{
  "n_experts": 32,
  "d_shared_expert": 0,
  "init_std_router": 0.00987,
  "lr_router": 0.00197,
  "tie_embeddings": false
}
Below are experts of layer 2 (counted from 0) of a mixture-of-experts language model. Rows are named router (the router's row for the expert), gate (a neuron's input weights, with its number), up (a neuron's input weights, with its number), down (a neuron's output weights, with its number) and show model dimensions 128-255. Each number is 128 + 24 x the weight over its row's rms, rounded and kept within 0 to 255. Numbers have three digits each.
After each expert's rows: a language model's description of what the expert responds to. This comes from a sample of Wikipedia text that the model never trained on.

# expert 0
router:092121116109160090144162200128112112120061115111130100117114125141144127121120147136164113129098123078144096139125097131092101109140160105112113142152170153128131129150115151135141124102133099122176125156133109163124157168113180116106098130128097144142136119107128145127127149175094135150087154110089129172087107093134091155148170136141140119096115136089144091157137117122132182113129
gate0:120106161148150115118147124125112135132087125143123167157168120111092119132123176123136129140126132143144101136131159140112159155171130115149113095139097137182168123143157139099122110148177148082131137123123091119118102092146131131144132118111094137160123105116111151101141134158107115134122118073149149131133100185124101121109174133131092123098114108115096142104107122171127121113146
up0:124136114104123135074132100130112127129120188154104145102147085149098100136138180101128117141126114113139097153114148142102169125142094114095113144128108123145106123130155140149121122117132123123100199149101130153143110114130131133171115123145130137130165096150126109138143144154137097151105152121147139132134113141172141133177142119132118133146107114126100131118095144132065116132102
down0:112154091137129106116117135147114129092103150141142135121186117101106095121144157130129123141174107138149102131132105150127106135156116120168102116114132089150134129148141139145131134074104137091132147147089129175128135115119125123075136101110154138087171119095126120119128123146087137124168178123143138158101108136193140113148145139079162153154117147114129146114144125103118124133149
gate1:111130115127132142108133150112178103133142164151128112134130159134149144148135112126125141122147132109093148177142147180139175061158116132129131128133142143162102160080141123169133155136162108127091136108134124081119136113132101152125125115164159097108086162131137157150118117099111139129124122114114141154106160082105118137153075124105122091099100171120115124124114096106110137127108
up1:117094142149149119147129097125120089128124139077139159094125124130154142133133125096112126136078107082106096111141116118153125097124118153120134124121157172139133121101127060107130137159155095150099137109149140092109138120135079113160118108111139083132088140124145136134094116123144141114118109100116146103114128126163139125127062148131101098111146176116129115144086137126113139130172
down1:150127143142127116110098126147094112137123131127173126186140153160156138114165180125112136107128158107146155129148132159116133136123137147138104080136123131113103138123126144139112167127125127144140119083135158077154114144107084145110091132152124111117144134121090192140129077115103119122131122131098092159129151086119123120102111097158122110110139112139115150114125157150088122110142
What it handles: Colons after infobox field names like Website:, Label:, Yearbook:, and URL pieces like https: and www, plus list separators.

# expert 4
router:147162117111138128140172144104124174148140167108126124095117087165146152126145087141111117114156129092122148119095148114096178130107131122150161114150129162106119096136097119165100101085108103118144120115151084102158132129148153160145096121134135159113118136135134109114090094099123137088147091128127159137161161176097111091138107144163083104154147124141147085165171151136134132124125
gate0:072067128140118127130165105088130121105085106124178111139107134147155126126121096139131138129132137126158168163141183158153085110127135165140131127109089067145113127112154087147117160161122146138117155151126137100123091152114146118128124123100131123093158125176120147125104159169143126141104143127125116090127147110160142158115117102120170092131127125180158144105099106078128146154107
up0:098127118184159129103125148127145142109103115163173147122134160112151099122127143126137145126129115112137126151146157143166124114158105181114163089129122109130155145143095109096085115115115158145094170086156134084139164119147159158102144101136132116093121159117115145099124119131120126107140138145114109166107147126126177125149146091123120098143114116125143152160139109079133103107144
down0:113098126126122122110109134104107146139092120126122131162184107114064140070150145119142119120123182109105144107129161133130111148138133121115141096154146107160112132150129118083085141106100188092115066108142166155084148129147161103150141148119149109143164122127150150146156148149153147125060154103154089142122098093138169136139130136095122112127122185114130136140158166111119091060103
gate1:117133132135127160159121144149131076107116121137148089132154179148131140128127157124163179123117104139155130151150155140193104123132141100103128186129119117191104119170124089123138143174120205103135104127114121131104079119122157099127141121108134113091146103125123137124100122144131096145156106107108143125099137080122165125111142082094181112119133142139125141126087082134112195143138
up1:103139145121135120091135183152137165149114158115129120140055164099155128148136120146153146134113120184094149110152127094118125151085165129147162102121127176132097116134143162095134113146115143122153138135183131104105128104098118144126117158115109152166121159167125105115122124159140122098114119123126122153137133122114106118145171133164130132193089128148125136123087143089084143150115
down1:087109135124142155113149152189103105139106140129083117132086123183142117143100162100085114089125127142165129140151111125080106126151131121108138174125112138099133121140183117158124102118153136117153099107117122129143117163160142144141156128110086165123150176132112106103149131098109126112139130128190127143165156101128122136109161135160159142126134107130140097112115130124138129117101
What it handles: Digits inside decimals and figures, dashes in numeric ranges or formulas, and sentence-final periods or breaks, such as 30.7, 2,250–5, 360.

# expert 9
router:147160116112135126137172148105126172146140161109123125098115087161150149127142088141107119118158130089125150120092152114099178129106131124151163115150129161104120092136103123161100100085111107112140123112151088101159134130150152159142095117137133156112118138135134108117089091093126133088144093128131156137159159178097113093139102142164082105156150123143146084166172154137138131125119
gate11:130109161145181118089108122084125090145119115077149170111135135128145153117112126165144142134110121103118115129184126135132138142185131152112116159101124135158127128092136105111108125155129123093106139111121135108104093120135136102090157164118147082171185125129137129139117147136120108115131151131155087097126109136151115142171117139130137122145134118111080145115103129151153119183142
up11:142090089111085145113128125145146108141152130109091128125146139127094145149132142096101173117082102137127143124089137116137112126096132112142120094130086134147110137159146115157127140115150150160133144134119136134104130094112121184094113125133102097079111134132156117117166139089121116142090143158131103128115135131101141132089111141151148098178093149149141100090135127140098076100132
down11:082144160096120133115116098134108116172187131146100121149122172106075093166154101154141093127154104100159133154091118088158125162146120161134169158130113128138131142117135137115109136094104111167124132168094124121141078074150116149134155163079125091136092142085125130127168132144130155124108102140154126112070110150128134151103179137069138124138126136136120167116101137173083124130136
gate12:111116131141115144113129127148090074128121107118146129140148142124115149119153108135134119142147115162165141185155126133172090136120135126134113169126088120151145123103132118127152135169138130134144133082094146113096085083126140085109171136088152112147150126158116135122134169129139124153124157131124135127090106104145100164162136111100169132124123116124132193122118123111119158161105
up12:165129122153146131160153130169131125152142142109154129095125147141117060109127129144145089132156088127102135115124140112162164154118120131101156143167134134132125113115130115133173108131143117141152116153093146114121125116146111100134157146112132118168143135118133087109122095161159134120107119120142098126093118157103103123131150183141168119118118078139132098132110129132150131144121
down12:136105152149108134148113139108147153101177139125099108152132197184152104105134122122151118102129103106131135149108159103113125111147133062117134110129143135178165132119158134149088141126124122107120077144126174091138126095142108129109140120111095129123137134124103153134130126168132098114163145131163147098131146100119146182138148139126148093104108142098101124140143132149128136117144
What it handles: First pieces of words and single spaces, often in tables before numbers, such as rem(odelling), commun(ications), Doc(umentary), BrahMos PJ-10.

# expert 11
router:149159112110136125140169147106124175146139161109122128095115091166144152123144085140110118117159128092124148119093148116100180131107131122151160114148130162106123093135103122163100100084110107115141119117151084101159133130147154159144097117136134160114119135135133109115088094093126133088144091127129156139163162174097114093137104143166082103152147122143146084162172153137139134125121
gate8:089159166143173114157101121138167092158129125112106150145133115096122111159101150139174132156144119118190077142183106147124118112159138131110129161122124121167141123130150102114125110125138110121131116135128115155135070139151111114133153114108103111145138139133110132129105162145130107135133183134148126151110118103138097163144137116146145158151165125156093135109105123122141133149144
up8:142120076097071160088121139126143150137166151127140121154147125094147114134099125133106127127119116118116132127141130128112127120147164099148119120109152114084112159153160142158164148141084115113104150129147118141134141124138185105092117164093184079100161161116142155132135113133109126119157140108131173092138118110121133097100135112164133114164152132122109137158145107109119157134149
down8:133155134114127130117082118090139110138168131102124155154119106101113117159110118137082125148131134111070126160122153179109104115133139153145135111107132140108089105123117162100143113129112132133118091147150153121128167095124078087143133137143146147114130172120176161142147180107132120105080117073131107149152139153094137137135128097124123158150170109143103136106090116113090131088137
gate9:116148146138116141117118139153125113149127137143127091143159140123114163129071141123113123144145147136133097154180149112131143155173152130110177153089127087145115165123175128156113159142126120139145122076120165109137106144114108121097185126171151075126106115118138150130162132096141147176124138128123119118149110113146136144149136103140134139093099119116132175111108146085105146182120
up9:183121108164169173136118071078118177086105129142157085120138141122174146093135128126130149126136173114130158146118134139184131143120123123136104143102112155104142114117140063137097123134109110157132136102169098136145143154134159170145121153099120165147118143134134137097119172118113155131126157125139163111112139132134129145138113078150164129124185162140109108120126100113091105127121
down9:130128102101130161132163107104136140125145136116143120130108145098130153142124060150137140135169124133128149117127157121194143095110124101140162144154115183080133100115102097121097158150101180142152103125096127132138170083147126144196154116120113123129143173141139110151143081135182097142082124142162084107095084150153114128142109154164108094157151122149151115117159135138150116115129
What it handles: Table cell pipes and year starts in tables, plus capitalized name onsets like Bre, Bol, Cal, Bro, and word pieces like claim.

# expert 14
router:138123172153124151088090173138126138175114116125086095128126184102140078098107118070159143107163109114131093123133134102154134107136131107101102124129105148149142117141125206104146149131165110116159143128129153138084085098119128148127125105117155090108108148090130118105162134139129145130150146136167107106123097094121116152081096148105114160067155105125122116111129132094147145100137
gate8:088144117109126172109145153087107113127114136102148115105092114123162166095150115171159122165105167118128120116105128117150126134168129164152108138106127116128143134122101113100158118156155142113162107162127132121125126123102149131124156099121171132110121082156083139104141097142112120140070158107142123083108167140101135111145134111129147108134130177134164113093104175127110135146091
up8:122088130113128113088151114162104095121132140122126127151141108128115119089162083074102094150140117148133148146137102178130114129077096096142118116142140139186118126149100142137110111122138135138176129140120118165062137136117138096093140116093119101129071125154114126135123130102095105133164132119111112121127148127162115116115144114101122114128150127120145118133116142117142094126070
down8:149107070090149127122150112119112102127133140118142080120159142132145136105129149117131104136129080130082118154151140124147146122107123171125148139115146131130143176145171122179098130119129090118160121191128157158061163160113158167117117117090103154066116133129130106135147124147161132122173092107124111142155161099132099120103111160145147125120116106120126080109130112136158097094137
gate9:149136113141134139160124138107115078124164153148120120157127165162102118130154139130137097144135137150105097186144167129154105115157166086098165125146127130169088112121102148086077138138144147117116162140137117093142133132095165093100135119190130111139138152139139108133100108159141139133137112130157132143112145167126109089126139149138146157147137156116106107147136122136168132139144
up9:146156121155152171142081114121104113077132154133172141160136089142100120124106141102102023149129137146134112129120113126136143131142144162131113097126163152152107116115156127121118135119191118149132148117138163119120134159099117102118117160120168139136147137067099166143089093139157163137134118180125110165099139103161103141151145142124125105139125148121104103185128121170145085113121
down9:112088138171143137137192121125120104122108099140166106166113129093122144094124142111129110133129145077136154126119110100146156118148138166140114088110105123145099115182156111140173100106146154135142090126115101103154109133098184141133059096125114156126125129158123133098070125096105155123153129148111152114109151111135157113134145150154112128155120162122120115111115122091143103104126
What it handles: Word pieces inside words after an initial piece, such as ed in sedating and educated, ind in window and hinder, sp in newspaper.

# expert 8
router:143169116145139103145138139115116161108152138144136128100124072118128127173202141111132120171078120121084132096129091133132135162081092154118168105138125106129129125152125144125148153121135107151119114124116110104135130147190118133117155108129093106146096129139116127109120096135134141112161085104114159090138121183146119097116094118124115137108104140098129070141127141109140103133149
gate0:107124162152138120093076094123102096115141120094140158095138156162101135135163137093131114144121098165160096127170137098135093106167136090113117157153102117141106092098148141111176123150148111164133102103109161162119123157056110101133104146139114093106184127147134124153139122114135129158122186137102111125086121102148119144104169066101100142115096129099122115154137138130141153112120
up0:123157158124170108135098123108128145124194146101103154106104145181104114136179102115089117141104104150159136100137153107147117100120120089116127142168110117146133126082148128119170097144123118147087092111084140154140152121128094108142091102134166109131194097122117171178146130102132156145120115112101112090113148148146122141065118143112112116113095101127108102163125147128148143133122
down0:108137113165133100146133156092163133111113113110108146106101126185108149163128141126149133173139118093109138131121109161116127093156157128124159104182192157089096123173155104108108095105140146148101113154171118136153129151088122132159152115170109120109126093142144115100139125119099110137102108138129117172110116142072120103137128166136096094153186140120145127184120144143154149107122
gate1:113111125122152104123144123091161091104088146155135084133098128122119133108075140135088149136117119124140149148135136101161167091139107110110130142110129103160139118116141098130159138131087133151133141158130133155173117138126133089114097103132084130131135137120112125115102105157177152109097140151167151115107144093115115133189160114124141106109106111140143157144124119098124135139130
up1:177089138152131152166136119118125151140100192073124149143147141118087102119095104108104190100139108188137146128113139117132121141135108176111168096123105104112108149090134150106126129147107085131130149122096128145154146107149155094120139156161097091101120111174146129125112117122098162125108102119084087119107136139111137094136162144151117132147105113137137136098159164089109096131094
down1:150138149101080131156135111197159086149105086136153143133111108152117103132123120132151143107127123109126139134080159108159173118114121121119137115154132127104143149150137100072117082131160113111085120146161120170111134197108147113113087133136134116132136107119096118089174100138079124087138132083137132121106102102138129145171101099101110122113120144132153100085121124101100145118115
What it handles: Opening parentheses and brackets after dates or entries, as in "(aged 72)" and "(1882)", plus spaces and table pipes in lists.

# expert 17
router:108113154152116130152117106122158113152165139145149072142158147107101133149125081154154104169124101149095111149148133077123121066139113100124134138112125132109124166128140152114165129110165152109082167078147145130127130135136126072114172112118124135151123142138137081162145121161167134144139130116125097132159127130158103129156117159105113140096105140140110148121101122181155146106142
gate0:143152146104105125120110148097110132139125094151167148175088158115113152156137151139128126125135117141157159122129139160143133184129169159152124170121127144128134149169111112164153163092134136147128130138121127124136129143098106104144180112091110161118086164091122110151166158152157098111152112136134156158102106085106097130158121142121140147104115093127101168115128143135166161119132
up0:111129109131086119144119147113101134117124138119123140139134163149144160138126150134115142110116118119127115130142117148140133168125116137143067142102124154135122112143112106207157128135142181126108140073111127152126145101157110092098171090091094118129128129096123092132148134132145144119119073159124171096183115111163112130139152150143147139119076111130097152150124162151114136089160
down0:142127087145131092123098185152098135128140110168176133128122135135127140114135141112117146131112141104104126117127086169124113134126159133159139136106137140115118133116154131114121122113111129121146184099126139101110142122115136114096116123106138156177115141163150090138114152127111115143079107137084144115100158152135112100099156194140125125134140140137092162128119158180138172127167
gate1:095120131139151120145096096135127100127139101135140129099130110159179116112078133133154157136128067122115107141141096104137126147131155095115109144125141099156130126106148169120128112157083108150118092131145130087147102103135164088147152134048119139120127155121137141136129156094177122116150102135138139112119121096148129141117174150139143119139142129135128143143093141139127121177129
up1:127156116114112120098169142110141171060113130145121135166139159114076140127145125111104089131099179116160141138121150153111164139111110138126152139147119152135107106115108142133118160137159163124125133161092119143115125133131078139134086127215130114120137118127134065157103066153114132144096150115119140131128128138096122118125110111103116127165104162101148118132178107124099173127102
down1:133124094153123150133148089184102155140110116122118117169107157110116132133110118138151137103132159128140142121102148119120076118141102113121127183111159150120147156127103124116159128134142173099142133160138161111101154137158155166120140112139115131134133111173176103117144106202136143118133174108128118148131185094118124148125170119124127105123134150123144131130169152107133146165133
What it handles: Consonant-ending stems and inner pieces awaiting a suffix, such as manag, caus, produc, ric in theatrical, ick in trafficking.

# expert 27
router:155121117139159154168126124130148125145154154094120114110131130106138146197127130116148122172121153136130137156151116115133099135132144125136089141131142128137166104100160116127128102113118133109136092103150146098103160139088133132124127118184139132104121135141105125138112126137160129142136145163113105163118154114091105100155125125142119147087097109162109118101143139159120097116069
gate8:115126096124112120137125150090121088097146097134161124149105097110139115105129172151150139108074161105111141135159117144127113129172138138095124132118136121107129142185105115115129199130163117129100134187131132163151122150140145150107073109105101103143125090155122150155119145054099112140097155121115129114107142154116137122118119124081128117144100137148150111124108133128143107122168
up8:120132122102150107109140117128106116160123082092139142128142174113135106162108121135091128148163133077120135149118105064106090117091150128098161137137071103190137062074102129133119139131109147163162109106117137092151105137184103101150141143126132114127146145095118164135076146152142088114108148145111096117120112152135111111157129092162148121094106128176127118085136134116125131151079
down8:149137133103124125102108124147107132173139117097168105102139111121127120173128094116097041101120139109115183135140120177099108134149123146139117148091123112155156150113149075146161113114173122118138152144101130126116123150148158119134136102127142128100163122133110136097144131125112093141141144118130165146112108154166141158116133130125152101134112147156099110124100121180146128107091
gate9:080132155100095163119144135135120127124173121104121145144148152129153152142146134135113123137128140201144111183160107094095151115134118092140142125119143145144125111129174158104148112166133112127130134127158100127140113149152131080145117094111126119100164134107144095123191106123109125125138128122170119140128118114157149123120108144105114151135105146101115172120124111122119126124110
up9:125128138110162152133095143111129119125125109082063125108142138079154147137116217079123137151123169102137138158167078125111128092130121110157106118202132125131141141153163118135122135162162087102125125140156097141151132133155126119133116123110107148104123167126151089157143120111122108119105084136145103145126127102164108122113103128127135137156147128142091155129127125139138155134135
down9:115117136141119142112117104093135156109115085178168103148096087132129140140140083147102146173140091113113149164127163140104114140112148147132100123165101137189109085105145158136135161129112173182159076112111128172132146148131161148114124140114092185124145099122118155124122159090115146137134144120148130129116132143101137123108128121142107085118124148159116108122157098090118058094120
What it handles: Table cell pipes in vote and data tables, of after altitude or as of, infobox colons, °N, born, month names.

# expert 19
router:108168133152133118139184141128119137111114063120148183149113125114087163143201150172084148163096125145173157093109123124108177138089107108148147116122108117100112138151101106129116100137120120138112132169132144127163132106149094131090071115138118116122100081143127149123102121150110118134112102110091142184137086134111107170128128122102126160164177122132147137131127126095105126153132
gate8:125162104131127133122178116158138124170112139086140092143136128124095086143148117125121134109088174121139153133130113113143112126114141115136126133118109124137080097108154092124103109173137092104148106167141183149120129076134097123125100131131120114107139106108144103127127093139137109124135128137097155116123096170139132125159135097104181144097145136119122157150120136112120095108114
up8:114121134128126088152145078161120127178109109106126093123115122114139115109111077128082120089116169118126119101131097106161111097146140135116142154151080119145075130103145114156088118158125127100114122201137159109160110114140134096137120163139107166123118096134133128062122132097113129124147115091133110092164078119154132122146109131161160145145158151116112143146149140116143152124153
down8:171112137140157137147088139148159131131169100119151134054143123120143124136113098129183109120163114144147118126101111131164138136152148128120160087187124176189151112099163157148156128167133108115106202140105167121152119135148178128137140147154065133110154104145119114108137120152132156152102118149138112114118137146160122108109135150145130125095118125116125104117124106126135146079116
gate9:089120134102131133131146127134097141071133118150103121163123144177134117136115142123094115144163138156157124127154134115086127100097143140122133132138138124131094140093129129093169163108124158128122133104112149132100142128119151111083137139112164097137135144103110143119134139193126128123157164103112200132090067151077127147159126111161121164134122078169102138163147159090154157135137
up9:134154122145130158098102124106140079121141117105126122128163095109145134146129144136161170103148104091087101115138129115125156125145130121083127108136112172094172124114097156091149094203115127100143101087118112147086126151115150125125086120099137071143114135136160157141098112143122120131114122144168132166093122124120180117152118138124132142158140161136116088144098102164090107131105
down9:155124141173139119165142135117087144131134089121123118169139129110123196123136180117132141090128156147149138116088106119084164115111116117132155108134129101170134157115109137107116093129127142113151131155120135129143155106136130120120113104170123084137095100100091145122122089098097103107116121094155094178165117136100192139139112152142130146088124137109135122158126127128102106107118
What it handles: Scores and digits in football results, table cells with pipes, track times, and suffix pieces in list-style text, such as 0-1, 2:57, baronets.

# expert 10
router:167148147162133197120140119106122118146113102114141168181116083132085117111155089150120164095117064159103170115119134093162121152099130129148123117139133136103145109135131105109060144094112153145114144091110121133167110118124153144160122081132133155110152115120175101153130115117114116174123088146155128102107135180146096111140112095138157102149163119114136099120112129149141132121108
gate0:124148106147139108171126113147097157093071153127137105124171096119148158135165103131125134172120113120168104138126168102132113141129120127098091155127149122137138107116112146126162139134141105126137103132138146121165133150130160082106096166126164133127136161131133153132133110130152133149115101069130129120094105117125127127137125138157107177163103140107154127137096131161173123153143
up0:116124090094113079161103160160163129117124127111113133148174095084107138138135127155136157141109107123145107139131123074116074119140141132098131115119129185121115128099114096122174125120142086120128127085151137164107145121099128090145116147104133102125108175118156144144158106190106126116114117117164134153099115095129147134136138166125101144159127142139152104149098175129124108104137
down0:109120152095126115154141129176092170130138132152142176181112087160148176103090099092162117094122132135163135101109150136120137137141155106143181124121088148124152109101166099135122150132132115130110113139107130146096152125082146108102120120118121129127118137094136165099113122062117138142168094101090132123138088125111172068075109127093119125121098116128120074132124134157122122135150
gate1:155164127126116103097086111133138149158131109123155141169140134121124122145125128151074123154142096119162117130144136077126133117163181151140142136131111169135110094172123134160091124103141120131133105181146127149114096172138147091101125112090105109100168167135111050155128134156127129160134165118098102115162141088161122131139143077146127135150107125156102130127157128166148127109109
up1:108110093111133072091138106137095142182127159126126118132148101140144095131171143137169128141109140110105107129131106179107152104077049110114132119110105134129088138115119074172137107163143107131133181105121149126134146142142107159169132128098106148116150100125111126117087131101121129130137110108139141116092097117122162088131139149099128127098110117135175130132081126072126097141114
down1:100140114119119161111124135160126172110148139106121133124162125125114139143115079131096113138082112127173115140167210146102154162176112175158154114114116124155099155093161157104122175117130148186145103160105131111115131120154149140101110105108123095096137139116107126159138125148148106126129130147103074135171117126098129117148127117153118125145084154138106162158149123140124155135090
What it handles: Periods, closing quotes and parentheses followed by line breaks, table pipes, heading markers, and some first word-pieces, such as ". ), ====, arr.

# expert 29
router:148161112109133127140171147107126173149142162107124128099115088165151152126142085140108115117161128090123147120093149112101180126108128124154163115152127162110117095134102122165099100087108106116141123112153084102159133126146153159145099118138130159113118134131132108115090092095125135090145090129127153141160162174096114095140107144168082103153151122141143085162170151137139129125121
gate0:107139112131130128089127112144114123129116152132164147139109148075098111115091112140170114120122147169157116138164156094150119093126124143128136138129139140171084100148112125130117120142124092188086105110141121125128134141063124119107135107095142126121146102123093104122118123118107093178114192148085113156139140086142109143133134124154170095150137127118106121128095131114112136175125
up0:132107148127086104141142141136161182161158100150169075169100126115143143142100103110106101105182157107135173108133145165169108108107092135131125108124117145147134121104114153154166118085096143070120118114128122184155146120075138131166136114141127166111125135138070171085143144121166129159134121100097138132129129115112113151128132142146135133070159105105107143162149101137082130124147
down0:117116161164065086123142110169123141118160092082100115140112146141123132110127125081092125097129117129130113132119112146108131081152121119162115146158145131129114184111143121103173137174145132116136154114134117127125134135149120124134161145142151086168163124094166155126132112111123120104127079096150128198117145154152132140126124081145120091173125085130157159119133122138154146144084
gate1:092090178109133111159135130143125061143129125114142103126110170129159151140123114115131145152112132121153084186156135126197119114108146125147099197155110137103145114137154116154145104163089163148123123128120127117108090122086121088141154141078120093102132096165121101138125137113144153158114144133159092133132114102134124175143119118134133166101103156099133170114093117112126147146130
up1:139089150141121159144139109116104113120141125139164135115134168119158103153100112074130121116117114135112157145150109089160155106094114139127128133161134153146125112103133105170110127164083162114151154113126120157110107116106115143085155115159157129148141111122130097153129120129161113159123129113149146103133115113143149120127115125116091167116139130151117156151110112074127127153138
down1:129133081114103091151153122102148180151167141125095145128059069129216073144129120143111121128138157126129137092114120131135130077138112109135157127105121141081111139081095094092145111148159103157164147117119103140137130185133152131141165137139108143127136063126091134150168140157148120108075078137133123164098156151112110142103123138192170120104116121121134079133147145148131121108110
What it handles: Single capitals beginning names after "the" or "and", such as B, D, R, V, plus vowels in phonetic transcriptions and table numbers.

# expert 3
router:142144128084155129121135109117154085081115144134137149107095105176135122170084140120112128159146124134132127157097119132133160109133118155105144098188100159106152138148128112135103149123146124097107124115111131101127153108154109103158148105146148120144149090106152125138112122098068139114074151156101120132119152123107167151151140143148130125172111145141151153158134163165148129160105
gate0:115112126119112132110133129120132117160124134109106095188151148125121134107145129127107109135142101090154127143151094129122129097114109123102129173068107102148104151137070108117158159127116155134139112089146146107136132104167174129100105113103115111164115104163182163156153119142128126118135145099103125125108117117133120162137119114138183117183089108088133156163095124137109138129131
up0:128133122122140110125125105103108097155064118089115109152097128129128153112125147143117123122187078111139136174119138106105155130158109164109149156113112131168126123121139118168134130100155149073132142120212183127113144164161169129115138131158131115137144086145154145163152101099117122128143123108119116102084126097127125118165145130133117069175040118101129115121114092124107133149089
down0:192101111149131117126130122126073141154145078192113148104110095147125136071137129142140097150116142164168117114131111147110186132112154135098183126099104069136139163137143102112154155139132116112120126156124107117153168115115118111148137130110158147110101135147141112142156112141126177157158117149126110112149127115128147153078125096101101113139109096142165112094103135128131114098115
gate1:133125167110193134097079136130149067105134142147088098135108127109112134150113119157137111141174107150132117128146142129149140112132165139109140154112127123143134059159092113156135150140110174143128170122143156067123128138099129128131095144088145118107147154156147207121110132115139115129105101114115130110109134143087127138110136138143174178173120147086130146128144126162121099104182
up1:070098113123113161161138178138114135141191149134116143146117127095114160117049109137165146167144125110105087155106176102115110085107105088142131103120141136121163130122128141113162095148127100149121099148079074120148117134113165129154134109135145125130103138108127103177109159185138146122133162107136128152155135118115089122122131141110116138107106103114131105131119105134138138153139
down1:076149107128125106178136136130174164128110135115130131143122131110131125128085098113130151144084139148147142129105137146134061105149165143137138120115087115125144146100127139149152125149133148098145106122090114105115105104148103140145154136103120142123120137092144126130136171181104121122111172116125055120156133106172141102104127104127165128134143123171145133122124088146122127145147
What it handles: Word pieces completing table column headers and cells in sports and election tables, such as Attendance, Stipulations, Difference, Votes, %.

# expert 15
router:146158115109136127140169147103121173147139163109122125095113088166147150126144086140110119117158129090123148119092150115098179132108130124149159114150129160106121094134102122164099100086110106115142122116151083101156133128149154158140097118136132156114118136135135108115090093096127134088146091127128155138163160176098113092136103143165082103153147121139146087165173154139136132125120
gate0:132120180106117151128119156154088129082128136145155136150151117146154082110129149100062132180107081124141116143155116135170112129137124133149109161133129103176089102131151158146127122138102126149153147100136154114091086100121077107113129121092119129109108111113112110120138144117178149140103172141117139123130106119115120174098123129173166123137114184102120163116118134119133151149081
up0:157149131163085132152152155141124122101157118123138099124122160131148086112098158128109114129114102145137151128132145141099098105149124133138138115101170139193117110162098167153150114134136143119110129139090129067104110147189152069141129115169134122139105135135131147126121126162166128101139118101160126162147121109139099107153133113128130116113130142106088177100121155121113079105134
down0:142169143127121130149138114126129156150140132120176106168138148118144110128095139146153107115131102110118114137129115114162140137116106116102156107145136134157141114104127164142110141153071134169093170130150059110090082114177144040150085146140123144136122115168097121099128098141130120121114097137145103115099143107126108149122151148122126098144124182124136134079123104154153162137137
gate1:109112184084101136164186145168127116114120124135128111139119171090108122120143137145126104155109138173160129146158164122170150148102150128146099141140115141117158108114129146156167129106138130141129123090150144093138102168104084112103125152084150112121102144095131141108135124144132111135123155091132148118115155127156146154142141081122157148149137127112134138143122100107140126136131
up1:068131194110171199126106161128132125093141137111133104152128043141128103105113158131137114131166163101163127110111148112134110097144131162118078135116128169092116133094094109135148146110118113121130117095101151094179107183159120089134097141120115136135109138136107137101149098129125133156120128117118107068124129122139095107148127134131120173150166089160110112121125114136105115117132
down1:138126143103130153134116157131093068131102154116142140114096141120082141162090106146111124170131152130123138142148132093132107127152174137116184103124122157111116154087135131160161136142074160123152094113138104148109110122133139101105125145140149144085139137111116149148134129117140100102104138111169112122104144183073070164123142161124116104094146175103135079127099131181160122129143
What it handles: Single digits, hyphens and short capital or letter pieces inside names, numbers and formulas, such as 10b-5, Alberta, Bloomfield Hills.

# expert 18
router:112133133152160129144120085115120112087175069131146097149150106145171150121103147187118153146151152095166147125113133199133115160153090179112151133101136104110141160135127130102144151143067140136114088109160064141121096118138134108156159127172155149153148128123150149168154151128150102096116105176129096148103121116111127119140113134146147105139140103122143124125123137126139162119142
gate0:116125167098101127076142108133117071116125172117114120119142176093120119130130115097115169111165113107157129149172105122104163139166099137149157167119090111111112148110118179133127123114138140116132122127112154119131158153120138086126110123127122132145190111145110149147138132122175120102098110136137176143131122104119106151147151096141132127124118173134103090156138091139138160120128
up0:112124097111147138141120135110168136115111094147126129200119090176128178142135123127137130139116127124090110136118124111173147119117116124135087096144128098176142093125152135136145134123120140137108147133145132107109120181141102097160104111086132118131123081134140115134107124127163135137097110112129159098103149063198131136086109128177104097112091103111167155097135104136160123110117
down0:072160120115159134112076138098153178115122121101121096127127133149119152160107151151119116113128160131082116170112163098133122133126111147118085091119159108149129120126099103124112111131167088159077139136111140138155105145112098108127145113094114123116125133153139131151082107076176061145099085108127128111122149098119140133146098101094173136131122142104114110129076128135148153138121
gate1:125116141108138180145136136102105113080131141150103122152150165087176135116080111115114130090162110155110132111179145155158117139129146097114169150095135136139154152102147094139121139100111070184131108087099144108178086116096136140129172118120135099106091121121151166147135114109147140107123131138148189174157143120128142105169146154119121174126173130130147175145086141141115161146138
up1:138128085142120146107105114113127162156162139112106138130119154129111157167063121114103141117089119131151115116083104128112156129124099123099139110168142141140099126164125177136146128101136161154135081088127126147115098128143118123179111147132134139119112123108131133158128114147145098111095148149086167128134138103122131112177133096158180123120089156138149172111119153161103132119117
down1:147075187143156151165123164128074153183097134147058154120115098113146167142111113086169141132121102139087132132107130190090162135122119111083121151121138142148157148107120115154110104153161142129133111110140128136128141145102119120120111124150110129129143110149101134155091185132144102120119058135167120132118153112121079100102131140097158118068137143132137105130142116084066161140161
What it handles: Middle syllables of foreign personal and place names, such as Milivojević, Aleppo, Alaska, Bertoldo, Wisconsin, Jeremy.